Experts of a small language model.
Experts: 96 SwiGLU neurons an expert, a shared expert of 128 neurons.
Below are experts of layer 5 (counted from 0) of a mixture-of-experts language model. Rows are named router (the router's row for the expert), gate (a neuron's input weights, with its number), up (a neuron's input weights, with its number), down (a neuron's output weights, with its number) and show model dimensions 0-127. Each number is 128 + 32 x the weight over its row's rms, rounded and kept within 0 to 255.
After each expert's rows: "comes before" lists some tokens at least twice as common just after its tokens as in all text; "gets" lists some tokens that make up at least twice as much of what it gets as of all text. This comes from a sample of Wikipedia text that the model never trained on. Tokens count by the router's weight.

# expert 37
router [129 185  91 165 146 151 131  99 122 128 117 154  73 133 123 178 161 149 131 156 152 142 110 137 168 122  63  58 105 147 155 126 122 112 143 101 122 144 135  81 125 135 116 144 171 149 164 155 187 128 135  55 192 106 229 115 139 101 108 210 150 138  87 167  89 189  85 120 112 110 156 171 139  81  99  77 173 109  74 151 127 131  88 151 101 149 122 114 105 127 131 137 105 154 144 146 160 148 109 157 104 127 137 150 120  86 134  86 105 124 134 140  54 213 151 125 129  88 122 154 138 169  99 166 160 137 113 128]
gate0 [130 108 126 119 108 166 151 135 136 148 103 131  49  95 166 116 117 130  80 165 143 138 128 134 167 159 152 139 132 117 195 119 116 172 114 160 102 124 134 130 124 115  91 127 156 115 134 120  69 132 125 200 127 127 129 133 114  95 139 209 138 136 129 139 183 142  70 142 107 112 100 114  60 130 152 174 133 116  99 135  91 108 144 134  53 153 190  87 117 179 122 151 158 119 109 115 150 125  99 222 144 134 187 175 102  50  99 114  86  76 173 115  61 109 158 171 128 127 126 108 143 128  61 120 151 111 156  83]
up0 [136  68 119 189 181 111  96  86 191 167 150  88 133 143 180 109 156 120 146 118 133 112 116 115 181 150 144 146  87 100 133 109 119 174 185 149 105 114  95 117 132 113 114  42 138  65 147 127 123 142 143  69  92 112  93 170 140 137 128 116 110  87  76 131 102  85 128 204 115 170  73 171 111 182 135 140 133 114  90  63 161 110  90 124 174 104 139 137 123 135 137 124 108 130 127 148 162 111 151  70 125 141 154 131 174 140 145 150  84 127 176  72  77 116 140  83 102  99  98 159 128 135  92 112 112 119  64 177]
down0 [100  98 127  70 110 168 138  95  86 143 101 113 147 157  95 189 131 103 106 137 119 110 122 144 123 149 111 110 132 176 178  58 108 119  55 119 158 195 140 105 123  79 113 154 145  99  83 112 132 130 139 182 128 131 103 173 117 109  70 130 177  83 161 123 156 155  93 120  77  83 131 135  89  81  95 149 132 170 106 110 123 134 116  97 181 109 127 109 145 116 144  83 154 135  40 187 133 108 148 149 142 130 103 112 100 136 182 122 186 125 135 146 196 113 175 178 111 168  70 114 119 152 182 169 113 154  90 138]
comes before: " of", " to", " in", " for", ",", " by"
gets: " so", " out", " world", " back", " set", " record"

# expert 44
router [134 133 127 164  45 128  83 135 124  66 124  92 160 172 193 130 113 102  80 118 134 123 115 136 178 133 126  59 107  81  99 153  68 179 109 134 123 132 164 112 102 167 151 121  43 148 136 109 102 170 150 136 105 148  96 139 157 139 122 182 163 172 125  67 123  98 115 112 126  81 101 154  97 113 137  86 108 168 120 160 101 120 159 123 106 145 158 150 143  94 142 148 122 179 109  73 136 106 140 105 106 115 175 180 144 126 142 122 125 195  89 120 104 142  80 185 154 172 162 131 211 105 120 111 106 179  98 115]
gate0 [126 128 211 168  96 179 139  87 123 106 116 145 199 151 127 143 158 146 159 150 148 182 167 134 155  97  90 117 185 197 121 133 110 161 197 110 145 160 117 107 153 167 163 149 128 135  81 136 124  71 116 162 140  86 131 126 144 134 115 121 220 121  87 151 100 144 184 138  64 160 153 103  94 145 103 113 107 168 139  83 153 123  90  77 116 143 140  86  84 170 123 121 145 178 142 142 100 132 180  96 148 166 129 184  94 158 146 119 123 102 191 127 116  88 128 116  72  87 131 126 145  74 111 142 117 135 106 150]
up0 [179 128 153 146 140 127 136 193 201 119 137 106 119 154 110 125  71 167 161  75 152 200 165 148  71 151  92  35 115 145 121 135 100 145  88 151 109 159 150 114 110 112 128 131  97 146  81 137 146 113 143 143 128  84 145 176 136  79 187 128 177 145 130 136 111 167 145 157 198  94 115  98 139  95 154  74 130 116 114 107 172  83  88 134 111 106  98 138 142 143 134 140 178 182 105 167 128 109 114 106 144 168 162  52 153 135  94 174 166 141 142  89 109 109 140 125  49 141 114 132 159 115 134  92  90 150 144  90]
down0 [119 131 120 148 115 186 116  87  97  93 112 165 101 123 147  87 146 109 168 129 169 184 108 130 127 142  87  89 133 110  86 126 166 100 151  85 145 108 125 102 116 158  79 143 183 184 135  72 114 125  68  83 180 122 125 117 110 149 121 108 138  84  71 157 115  72  52 113  55 140 203 179 149 120 134 102 111 158 126 130 150 125 100 106 137 105 142 182 179 141 140 126 122  88  89 101 154 132 125  79 119 108 112 147 136 107 131 131  81  55 118 140 130 113  75 136  61  66 185 130 113 172 150 160 107 157 137 104]
comes before: ",", " (", "\n", "'s", " K", " and"
gets: "i", "en", "a", "er", "an", "ki"

# expert 27
router [161 141 158 123 101 180 138 104  90 101 138 121  91 191 105 159 137 100 119 174  86 133 153 143 150 142 118 140 127 152  61 166 210 111 123 200 100 126 132  88 179  77 104 115 118 164 181 162 151 120 145 118 116 129 118 108 153 119 126 124 114 101 177 152 153 165 126  72 119 116 108 167  90  85 171 156 150 125 166 111 110 140 112 101 161 126 121 175 156 114 142 143 115 146 178  97  96 118  74  72 144 152 106 126 174 114  85 110 127 184 144  48  84 158 169 111 174  98 104 130 158  44 102 165 163 154 170 112]
gate0 [ 85 170 145 122 106 115 130 186 109 165 141 164 167 114 118 141 124 148 164 102 119 114 141 137  88 105 122  92 100 177 129 150  94 153 118 134 121 127 143  70 102 115 143  71 136 146 138 140 164 139 141  92 115 103 103 134 174 118 131  85 130  79 130  88  68 141 140  71 167 250 119 111 149  69 175 124 121 136 181 114 186 142 167 112  94 146 130 131 169 159  78  89 159 130 139 153 169 110  77 134 107 114 110  86 161 166 139  98  70  88 105 135 151  93 160 167 141  93 136 170  47  67 127 157 113 106 118 106]
up0 [136 144 124 138 158 138 205  87 137  91 134 108 140  85 159  95 139 181 144 200 149  79 160  95 108 144 136  66  88 141 136  89 153 124  86  92 119 148 128  90 165 133  99  54  69  79  94 161 129 111 114  52  72 117 132 105 131 133 143 138 122 159 142 100 143 153 195 130 137 167 139 136  85  94 147  70 181 138 146 137 140 129 163 131 181 171 159 115 152 112 103 123 145 127 126 166 105 196 101  58 112 126 117 138 149 138 172 142  53 110  90 120 150 173 137 163 155 105 107 126 137  72 122 114 175 105 140 111]
down0 [120 146 125 146  94 107 109  63 126  92 105 136 129 145 106 128 158 120 108  88 125  92 146 127 128 148 107  72 176 144 127  97 114  83 197 136 137 140 112  92  92 151 133 152 158 139 124  88 139 163 108  87 142 141 108  88 179  97 146 150 143 167 149 119 130  57 102 158  85 106 149  65 129 114 138 117 113 126  99 142 123  70 179  46  73 120 117 138 153 148 144 131 119 220  75 135  70 142 131 144 131 164 137 107 112 141  64  90 165 180  94 196 116 146 100 157 163 145 147 132  81 188  51 100 118 150 125 161]
comes before: ",", "|", "s", " in", " (", " and"
gets: "op", " work", "ock", "hip", "up", " School"

# expert 58
router [127 116 119 133  97 125 136 131 201  67 110 164  93  79 144 173 208 136 153 144 110 104 144  70 116  81 149 119 182 110  36 101 112 110 129 145 159 162 198 127 119 115  90 107 175 132  93  76 148  64  63 110 111 160 125  64 175 101  97  58  86 153 185 134 103 116 135 110 134 142 138 117 160 129 127 165 141 132  97 159 143 171 146 161 153 155 133 148  83 120 124 101 165 169 106 123 149 154  86 147 104 104 145 122 139 118 130  96 159 134 171 154 111 197 152 152 145 148  95 125 137 137 144 101  86 159 167 113]
gate0 [ 77 104 159 156 151 114 112  84 159 132 165 120 137 210 123 163 146 140 132 131 123 194 102 168 123 147 115 130 151  77 135 122 124  86 134  68 147 121 138 170 194 151  96 132 133  92 172 124 103 149 134  71  57 150 143 181 109 136 110  85 127 132 156 110 140  84 155 107 124 179 115 143 134 119 102  45 123 139 100 103  62 148 114  87  85 109 100  99  68 132 134  55 126 125 138 144 143  96  77 148 145 140 211 176  91 181 118 138 142 139 129 153  92 159 170 138 124 154 133 109 178  77 114  83 124 125 155 103]
up0 [119 108 115  94 179  63 136 108  99  95 116 137 119 198 131 131 173 105 185 109 147 156 140 151 163 120  89 102 122 106 138  88 126  89 105 167  50 142  64 116 158  98 113 111  92 103 135  79 190  94 125  45 123 139 123 111 146 118 115 103 118 157 171 159 127  88 161 143 120 131 116 124 146  88 152 105 108 135  95 128 153 138 114  71  64 112  73  91  83 106 173  88 123 105 115  91  97 141  93  93 111 119 126 173 125 173 133 166 126 132 116 106 114 150 147 109  60 207  98 107  85 142  86 119 105  52 134 138]
down0 [119 166 101 174 121  75  95 132 130 140  85 158 129  91 128 151 113  70 127  50 174 145 167 137 153  77 136 127 117 163 131 122 167 137 191 146 193 194 170  72 160  87 114 109 128  91 178 115 167 124 153 175 102  55  93 128 116 180 100 174 127 147 146 130 126 100 142 129 156  99 155 117 125 106 117 174 174 156 146 104  77 140 128 158 117 141  88 162 128 145  91 142 141 206  86 136 104 206  72 151 148 122 129 137 179  90 139 100 171 105 162 118 135 166 114 166  96  92 110 110 105 114 117 110 114 118 106 157]
comes before: "12", "13", "14", "10", "15", "1"
gets: " ", "–", "-", "_{", "°", " ."

# expert 81
router [161  93 103 117 132 181 143  84 119  98 197  95 102 130 152 105 136  81 102 185 201 141  98  99 181 117 134  99  97 170 198 166 103 101 112 176 116  88 122 131 128 147 139  73 159  98 151 211 158 123 141 117 102 123 148  93 112 103 132 138 126 110 119 132 142 107  66  81  87 123 180 194 163 102 105 103 132 150 156 186 123 143 106 155 122 125 162 142 141  73 129 142 131 178  94 118 128 172  85 175 146 135  71 184 166  96 183 126  86 127 142  91 109 141 129 145 165 121  76 154 113 138  83 154 144 142 139 156]
gate0 [112 139 137 117 137 180 125 113 170 191 110 137 106 126 179 151  70 152 135 152 160 134 133 135 139 100 116  99 102 147 101 181 145  90 131 142  81 155 153  98 110 129 178 170 149  91 168 128 128 119  92 211  92 129 136 176 137 139 108 140 144 137  99 150 149 118 163 129  84  67 124  88 174  67 136  75  87 140  96  88 105 169  93 155 104 124 176  99 124 111 143 139 166 159 116 117 149  84 113 109 118 121 123  52  88  64 182 162 116 169 155 120 160 152 194 107 140  72 164 147 155 128  98 190 160 155 166  85]
up0 [108  99 103 105 163 136 120 167 106 158 192 133 111 140 155 167  98 142 136 121 141 100 102 120 159 104 152 117 141 135 144 192 158 168 137 155 107  87 152 124 145 101 131 151 130  89 138 156  74 172  97 197  80 114 166 155 155 133 117 127 189 126 123 166 131 111  72 126  92  94  78 141 143 106 139 139 133  56 105 107 162 121  86 185 153  87 127 106 159 124 118 115 187  99  96 149 128  84 102 130 118 153  99 111 105 113 177 159 128 162  99 124 145  79 159  90 113  60  58 158 176  81  92 211 172 180 163 129]
down0 [112 149  78  78 109 119 139 105  96 101 202 107 119 127  81 123 204 120 113 121 140 182 177 116 123 126  97  86 161  87 102  89 125  75 144 185  79 146 113 110 130 160 102 102 136 180  84 139 149  80  79  88 210 141 138 103 110 107 142 114  87  98 101 136 109 157 154 150 107 114 121 150 113 142  80 169 122 155 177 119  95 124 106 112 104 166 123 107 109 119 120 148 157 163 108 138 107 104 132 142 109  88  97 159 132  80 161 127 139 118 107  89 137 173   7 180 106 132 112 115 129 117 150 110 124 171  46 122]
comes before: " of", ",", " and", ".", " in", " were"
gets: "s", "es", "ers", "ions", "ations", "ies"

# expert 5
router [187 132 140 151 147  88 120 151 143 145 229 123 146 185 112 144 106 122  99 112  80 219 122 131 190 106 125  98 102 107 149 114 108 121  71 141 186  89 123  99 175 123  68 136 118 104 127 101 129 108 158 115 145  88 105 145  73 174 131 162 129 151 130 125 141 155 110 176 166 130 106 110  96  69 165 110 124 199 158 168  90 141 105 117 168 138 124 133 144 110 123 163  88 163 137 109 136 114 127 152  88  94 114 175 145 119 123 125 167 170 121  97  91 186 176 178 128 125  66 167 174 112 122 145 203 132 126 127]
gate0 [109  98 124 134 147  84 112 186 168 152 171  69 136 172  83  44 111 202 161 128 131 122  83  97 122 150 170 149 108 147 103 117  60 129 159 112  67 113 123 148 152 157  48 187 144 112 113  84  87 122 119 144 104  66 100 135  94 115  80 125 160  81 133 110 115  82 142 126 159 147 137 134 106 145 149 156 103 103 129 116 109 119  99 125 160 104  98 124  78 163 144 136 113 109 142 155 126 119 137 141 194 102 100  92  39 135 113 141  65 114 165 149  77 140 105  96 195 122 125 130 131 154 171 105  95  95 132 139]
up0 [ 86 121  81  98 110 122 157 181 134 206  88 126  78 139 129  84  83 105  90 124 160 183 100 159 163 123 136 129 118 105 153 164 143 126 117  80 114 121 117 137 173 198  62 142 165 103 165 122  51 141 141 110 143 108 146 135  79  99 109 160 190 105 125 148 138  81 163 188 149 115 107 111 106 108 148 168 116 122 148 155 112 115 132 124 157 162  46 185 149 194 160 104  95 108 101 106 150  84 155 191 135 123  78  90 102 158 136 141  81  99 118  80 114 160  84 116 147 109 147 106 171 115 127 124 160 117 149 139]
down0 [160 108 133 126 121 136 157 139 115  64 101 112 162 160 115 120 137 120 127 123 177 116 163 152 103 169 140 167 139  68 210 136 124 181 143 141 175 148 178 125 124  64 110 166 200 156 134 161 130  68 178 133 116 124 202  80 126 147  96 109 109 133 112 115 152 116 173  81 184 133 110 163 144 166 113  61  81 148 134 109 128 108  94  86 134 135 123 159 119 150 110 139  82 167  75 131 139  96 139  88 139  94 155 188 116 104 116 185 145 129 141 130 180 133  73 146 153 108 168 170 117  88 146 180 113  83 130 180]
comes before: "ing", "ed", "es", "er", "ers", "y"
gets: "ous", "id", "ric", "ick", "ard", "ap"

# expert 12
router [159 132 101 123  86 109 132 122 108 147 105  86 117 195  87 144 157  89 130 144 127 168 164 120 137 171 125 130 115 145  46 146 134  66 100 221 133 164 143 181  90 147 149 149 114 160 150  93 116  78 133  99 112 171 160 140 168 106 114 125 157  99 168  77  56 109 124 130 154 143 176 159 164 113 157  83 124 124 115 106 108 138 114 131 171 174 149 120 123 157 135 154 107 141 159  76 146 153 120 133 152 113 143 146 195 105  95 111 150 163  89  87  86 110  63 206 112 149 141 179 172 154 108 193 116  98 151 111]
gate0 [143  86 108 127 210 151 107 187 179 114 148 101 116 156 118 145 109 105  60  90  83 143 175 168 135 156 118  54 110  87 161 140  98 100 104 148 103  65 129 112 164 111  90  88 132 145  80 119 121  85 145 103 141 124  91 147 186 163 123 119 127 147 103 113 133 153 130 100  78 146 154 143 167 130 101 144  99 114 124 143 185 118 114 145 190 134  81 157 117 119 132 150  85 155 146 199 177 101 111 137 100 111 104 149  88  75 119 157  76 106 179  93 147 113 128 187  60 116  95 142  68 143 144 157 171 127  96 115]
up0 [116 124 110 153 125 170 117 180 113 142 140 131 161 107 122 138  73 100  83 100  69 129 106 161 159  86 116 151  82  99 159 171 116  63 125 130 146  94 137 174 111  99 152 102 175 156  86  70 116  74 131  97 146 121 118 124 170 182  61 105 175 154 190 115 138 125 189 180  69 108 127 150 162 111 129 159 150  90 173 171 175 127 162 120 165 129  63 159 129 140 117 135 125 172 108  95 119 137  75 145 125  74 152 190 115 105 135 159  95 103 207 107 121 146 128 167 136 149  96 160 115 120 138 162 139 114  74 119]
down0 [147 168 119 146 184 140 162  66 150 113 172 134 130 117  75 119 110 165 139 113 172 108 136 148 174  96  91 108 187 136 123 144  80  98 136  99 124 129 145 159 133 122 123 113  76 144 113  59 101 184 142 113  81 134  85 126 149 126 147 150  99 211 100 153 144 129 153 175 111  88 170  74 149  92 166 134 165 112 106 107 128 123  97 128 112 114 139 166 115 146 151 162 193 155 191 121 132 144  87 152 165 133 134 136  96 135 113 161 146 135 113 158 125 111 129 116 183 224 194 130 118 160  83 100  91  83  51 155]
comes before: " ", ",", " (", " States", "\n", " and"
gets: " |", " of", " the", " Force", "ford", " York"

# expert 19
router [166 145 105 153 108 176 135 144 108 137 151 160  77 154 133 160 172 152 122 143 151 134  66  66 152 120 117  84  96 178  71  79 111 113 126 155 106 133 102 126  94 148 125  90 168 125 106 154 156 152 145 117 135  82 172  63 175 130 147 206 125 106 115 157 106 195 133 142  85 148 146 151 147 131 139  64 199  94 118 174 135 173 109 160 101 143  84  93 160 138  89 133 105 196  87 130 152 174  66 114 158 118  80 174 123  92 167 111 124 145 142 131 101  97 139 110 158 135 119 179 161 162 101 183  98 124 133 154]
gate17 [129 127  94 129 123 138 136 197 138  54  94 141 141  85  95 134 116 156 111 128 131 120 179 100 146 136 139 113 150 194 122 120 158  97 165 154 111  36 187 136 152  49 192 156  91  86 132 147 115 127 127 135 113 129 171 164 114 138 157 162 114  98 143 132 144 153 117  89 170 130 149 166 115 100 146 144 101 139  93 120 137 152  73 108 166  96 153 149 125 185 137 177 133 134 150 187  64 126 149  92 138 162  67 145  69 137  69 122 189 181 110 107  97  82 104  86 141 156 163 123 146  98 111 144 169 131 157 164]
up17 [155 134  78 131 135 117 161 145 131 126 109 126 195 115 178  85 112 138 107 142 136 180 148  95 121 106 204 160 132 180 129 133 153 101 199 137 103  85 195  73 137  92 135 214 120 102 117 212 145 157  99 101 148 118 149 120  96 117 111  96 138 165 198 132 121 139 119 109 161 133  78 146 124 122 123 123 105  96 141 143 142 127 124 118 129 101  56  76 141 146 106 174 125 190 181 105  61 164 111 103 197 154  90 115 108  92 134 124 130 167 123 160 120 128 104 134 141 144 180 128 147  99 114 154 190 169 151 140]
down17 [191 176 141 144 105  85 122  81 160 146  93 107 125 111 197 186 111 146 128 110 179 108 121 109 155 145 123 135 116 134 162 103 132 151 131 131  84 146 115 138 101 112 154 107 202 169 178 116 122 178 150 198 186 101 143 109 139 141 100  96 155 154  81 123 157 116 122 199 191  85 163 127 128 170  96 121 171 125 145 164 100 183 149 172 130  95 147 146  87 131 166 147 104 130  96  65 154 151 103 184 129 141 152 102 145 124 138 123  75 139  76 151 160 154 148 125  95  91  84 125  80  84 161 194 105 136 111  92]
comes before: ",", ".", ".\n\n", " of", " in", " and"
gets: " time", " years", " season", " year", " role", " election"

# expert 65
router [127 119  97 165  97 126  71 153 153 150 122  77 174 159 128 151 159 156  89 147 124  74 132 131 186 133 128  77 111 124  70 164  90 117 119 191  86 136 144  77  99 131 129 198 144 140 155 112 104 115 121  93 104 113 160 124 128 137 116 148  92 118 192 113 140 163 101  98 115  37 106 124 135 125 166 145 170 152 119 116 171 161 109 142 133 157  87 115 124 136 136 155  79 157 134 124 104  77 126 128 180 103 212 196  77 152 110  84 129 181 206  88 143  91 119 133 162 151 136 118 189 155 156 124 133 139 167 131]
gate0 [158 148 146 121 148 116 163 102 107 188 110 132 120  88 123 181 117 172 149 205 158 146 161 182 157 177 118 141 158 145 159  73 168 145  75 135 166  85 103 128 173 159 139 116 172 124 131 137  77 108  98  90 145 165  97 127 134 149  84 156 152 149 135 125 134 121 151 185  95 125 129  99 113  60 187 131  92 102 116 111 137 130  92 191 122 106 151 124 158 118  83  83 130 169 145 219 102  92 125 104  94 177 212 162 115 137 103 139  93 146 173 162 144 110 160 138 104 159 116 120 144 157  98  76 140 173 156 123]
up0 [123 166 161 136 153 157  64 129 106  99 124 115 137 108 111 142 131 116 158  97 136  49  76 156 127 114 204  77 169 139 134 160 175 171 172 121 126 168 139 128  88 116  96  59 174 104 157  93 172 162 181 167 165 131 126 205 154 116 151 143 157  38 128 170 135 124 152 164 143 133 140 136  72 155 129 130 154 135 100 112 112  76  79 118 125 141 126 128 125 122 125 149 181 168 188 158 156 168 130 133 119  86 112 145 167 130 136  79 194 113  99 114 157 134  86 122  96 148 110 143 170 174 188 112 154 135 130 128]
down0 [ 81 120 130 155 180 130 101 135 108 144 124 106 170 100 125 140 126 132 162 109 148 146  87 150 155 125 194 130 140 126 157 117  84 100 156 173 152 140 121 186 116 186 179 124 189 128 184 111 123 127 192 120 126 102 130 140 136 133 101 143 112  87 168 121  56  77 194 140  92 116 120  68  73 155 136 156 127 100 129 125 182 181  96  79  96 146 156 152 157 142 139 144 144 130 136 100 111 121 131 119 148 195 164 151  93 138 166 130 171 167  82 123 117 183 196 116 179 123  94  32 143  90 146 132 122 173 132 130]
comes before: " |", ",", " (", "\n", ")", "'s"
gets: "F", "B", "T", "E", " II", "C"

# expert 59
router [136 118 122 157  99 175 112  88  82 191 111 113  99 144  68 138 161 138 180 200 119 114 131 141 107 114 165  87 107  38  59 133 140 150 110 108 158 138 142 115 123 108 139 157 126 138 160 110 165 127  75 112 122 156 158 119 137 138 147 122 106  92 165 128 103  79 124 175 175 121 163 127  62  94 126 132 129 132  73 137 125 172 137 171 115 167 101 179 139 113  91 108 190 151 113 105 151 116 145 126 102  99 184  50 124 136 117  97 104 162 145 140 136 126 109 152 141 147  97 111 114 163 200  62 100 204 177 144]
gate1 [141 112 104 153 114 191 150 119  76 118 116 155 128 135  85 106 141 140 144 168 103 136  84 105 153 108 140 181 188 129 173 140  96 153  74 139  94 127 121 107 178 122 192 121 141 112 139 166 150 229 129 115  96 106  72 136 116 201  84 125  58 117 145 131 132 109 154  54 139 109  38 140  92  85 132 153 154 101 129 127 125 120 174  87 130 166 136  81 152 152 139 149 181 160 164  76 145  97 122  89 174 153 141 144  90 162  87 154 130 171 125 112 181 130 109 153 105 138 111 116  88 113 119 102 166 143 106 141]
up1 [134  68 104 115 171  95  59 133  73 123 135 155  63 154  91  97 169 131 131 128 145 149 127 104 102 154 174 161 115 161 133 138  55  92 104 154 169 137 161 113 125 102 120 158 165  77 115 157 104 130  90 140 136 159 147 158 103 133 124 161  99 129 164 112 135 175 155 161 152 125 198  83  85 102  68 167 180 153 173 155 125 131 112  84  84 120  49 134 122 155 119 158 180  67 153 144  98  99 158 105 123 127 125 127 115  93 203 118 146 114  87 116 134 163 145 105 141  97 114  79 159 112 130 175 190 169 140 113]
down1 [106  92 113 101 166  77  91 109 126 125  83  88 213 166 147  89 124 157 139 116 100 152 116 125 166 111  80  95 185  93 103  81 179 110 104  92 143 124 169 129 148 133 143 129 116 125 180 154  97 143 134 151 133  83 144 147 118 151 139 149  87  91  81 203  95  79 152 129 114 150 174 156 136 110 133  91  92 139 133 171 115 149 150 135 143 146 134 136 130 159 104 148 131 191 104  38 222 100 105 112 126 160 159 106 129  82 118 112 167 175 165  98 175 124 137  92 114  98  91 189  69  97 160 127 128 139 127 112]
comes before: "0", "00", "5", "1", "2", " |"
gets: ".", ":", "′", "°", " —", " +"

# expert 72
router [154 160 129 122  83 137 148  98 142 108 111 157 130 102 120 165 144 104 104 142 133 118 100 162 209  87 136 131 100 162 136 153 112  82 105 130 158 143 108 173 142 111  73 146 165 161 137 175 139  74  99  49 152 136 131 131 117 133 140 204 131 127 104 132 177 131  41 177 141  95 117 125 131  98 167 132 114 164 123 104 118 152 112 137 156 132  74 109 116 133 161 163 160 123 110 125 103 110  97 109 178 142  72 168 208 128 145  93  79 189 128  42  89 146 202 160 140 103  78 138 149 139 146 133 114 156  80 107]
gate0 [ 71  92 139  96 100 134 122 101 185 148 161  94  98 148 139 112 166 107 122 123 112 164 122 133 138 234  72 113 178 144 104 122 118 131 175 124 132 143 174 177 119  93 209 149 168 135 118 106 137  86  48  59 146  78 180 159 137 128 138  68 137 166 112 153 127 112 100 120  96  87 122 107 181 117  72  84  82 141 154 124 148 154 114 120  27  94 120 154 136 156 116 105 107 106  88 110 141 107 168 153 108 136 120 153 183 125 133 107 124 106 129  93 147 137 161  89  90  85 134 154 104 105 111 108 130 115 130 121]
up0 [113 167 118 105  88 131 133 144 140  44 140 119  73  83  72 123 124 153 114  93 148 159 116  90  80  68 105 122 130 119 133 146 109 163 138 169 117  93 131  80 151 127 158 153 106 148 148 129 185 186 121 164 159 179 140 119 129 120  88 131 132  93  98 127  79 145 100 206  75 144 112 126 143  81 146  93 104 124  81 111 127  88 179 104 144 147 151  77 130 150 182 190 143 119 167 106 141 118  88 100 165 129 178 104 143 113 104 132 180  81  49 108 101 198  81 136 162 159 128 134  90  79 135 107 126  95 120 115]
down0 [120 122 103  86 163 146 150 134 160 136 161 127 132 136 120 142 124 136 150 129 138 134 142 105  94  71 126 125 127 105 113 121 116 123  78 185  88 133  97 105 110  98 196 185 114  68 110  90 138 124 162 163  92 139 179 115 122 137 108 120 115 155 164 152 110 166  92 118 165 105 126 166 118 114 124  80 143 116  97 187 106 106 148 117 145 116 150  92  57 213 179 210 101 187  93 200 166 154 173 170 166 131 139 130 130  22 130 167 177 128 108 140  97 104 176 153 147 132 162 131 108 133 138  97 129 168 165 121]
comes before: ",", " of", " and", "s", "ic", "y"
gets: "ot", "or", "ight", "et", "at", "er"

# expert 21
router [146  85 138 163 119 136 125 141  92 181 154 107 131 141 158 144 115 114 148 173 144 165 136 125 125 113  88 132 115 168 113 169  58 130 113 102 171 175 128 122 144 100 140 117 121 125 149  76 162 122  45 109 112 157 109 111 151 164 136 179 123  59 141  80  83 133 103 147 180 147 165 112 146 129 163 117 142 110  87 158 103 153  80 195  77 131  90 120 127  88 164  58 128 212 158 132 145 118 115 133 125 123 180 128 200 143 159 138 173 140  78  77 110  60 133  99 100 186 104  63 150 132 120 131 139 131 113 101]
gate0 [160  67  72 133 164 160 125 131 130 132 114 172 167  83 141  53  80 171  34 161 128 139  89 100 125 134 112 168 154  28 155 182  85 130 171 132 158 130 136 140 132 111 175 117 169 132  93 115 129 119 137 115 192 187  79 130  92 118 136  73 118 128 128 113 120  77 171 129 161 150 159 146 159 135 164 129 154 150 132  73 122 133 130 110 134 130 127 159 191 143  78  77 149 147 179 123  78 128 146 116 140 130 103 150 124 142 135 147 133 107 107 140 177  95  86 139  96 151  88 121 126 131 155 188  88 111 170 153]
up0 [109 131 185 134  96 127 103  76 175 134 160 132 115 175  80 177 147 136 200 110 148 147 139  84 192 131 142 108 127 187 102  34 119 169 152 167 129 130  89 118 139 174  91 120 109 148 151 194  48 110 138 136 112 129 210 134 156 158 175 131 123 136 126 152 180 180 164 112 154 118 111 135 123 126 145 126 152 128 161  87 142 153 135 103 155 173 166  91  90 108 111 104 133  95 100 129 149 152 138 110 142 147 175  87 157  76 142  89 112 122 101  75  47 174 157 147 129 129 133 109 108 131 145  86 154 132 100 107]
down0 [ 63 141  74 110  98 170 119 139 189 155 112 132 121 122 135  80  73 106  93 139 137 132 149  90  46 127 107 170 162 132 127  71  99 130 134 190 149 142 141 166 157 113  73 147 160 131 129 125 160 123 122 100 163 101 108  89 107 112 156 111 126 104 111 167  91 112  95 110 139 119 155  80  82 110  89 100 111 189 112 131 116 117 130 110 148 180 178 124 152 141  87  64  91 139 137 130 140 144 177 116 176  92 146 118 151 140 141 147  91 111 117  60 134 107  53 139 181 205 170 142 158 189  96 154  83  92 125 127]
comes before: " The", " He", " In", " It", " This", " She"
gets: ".", ").", "\".", ".\"", " .", ";"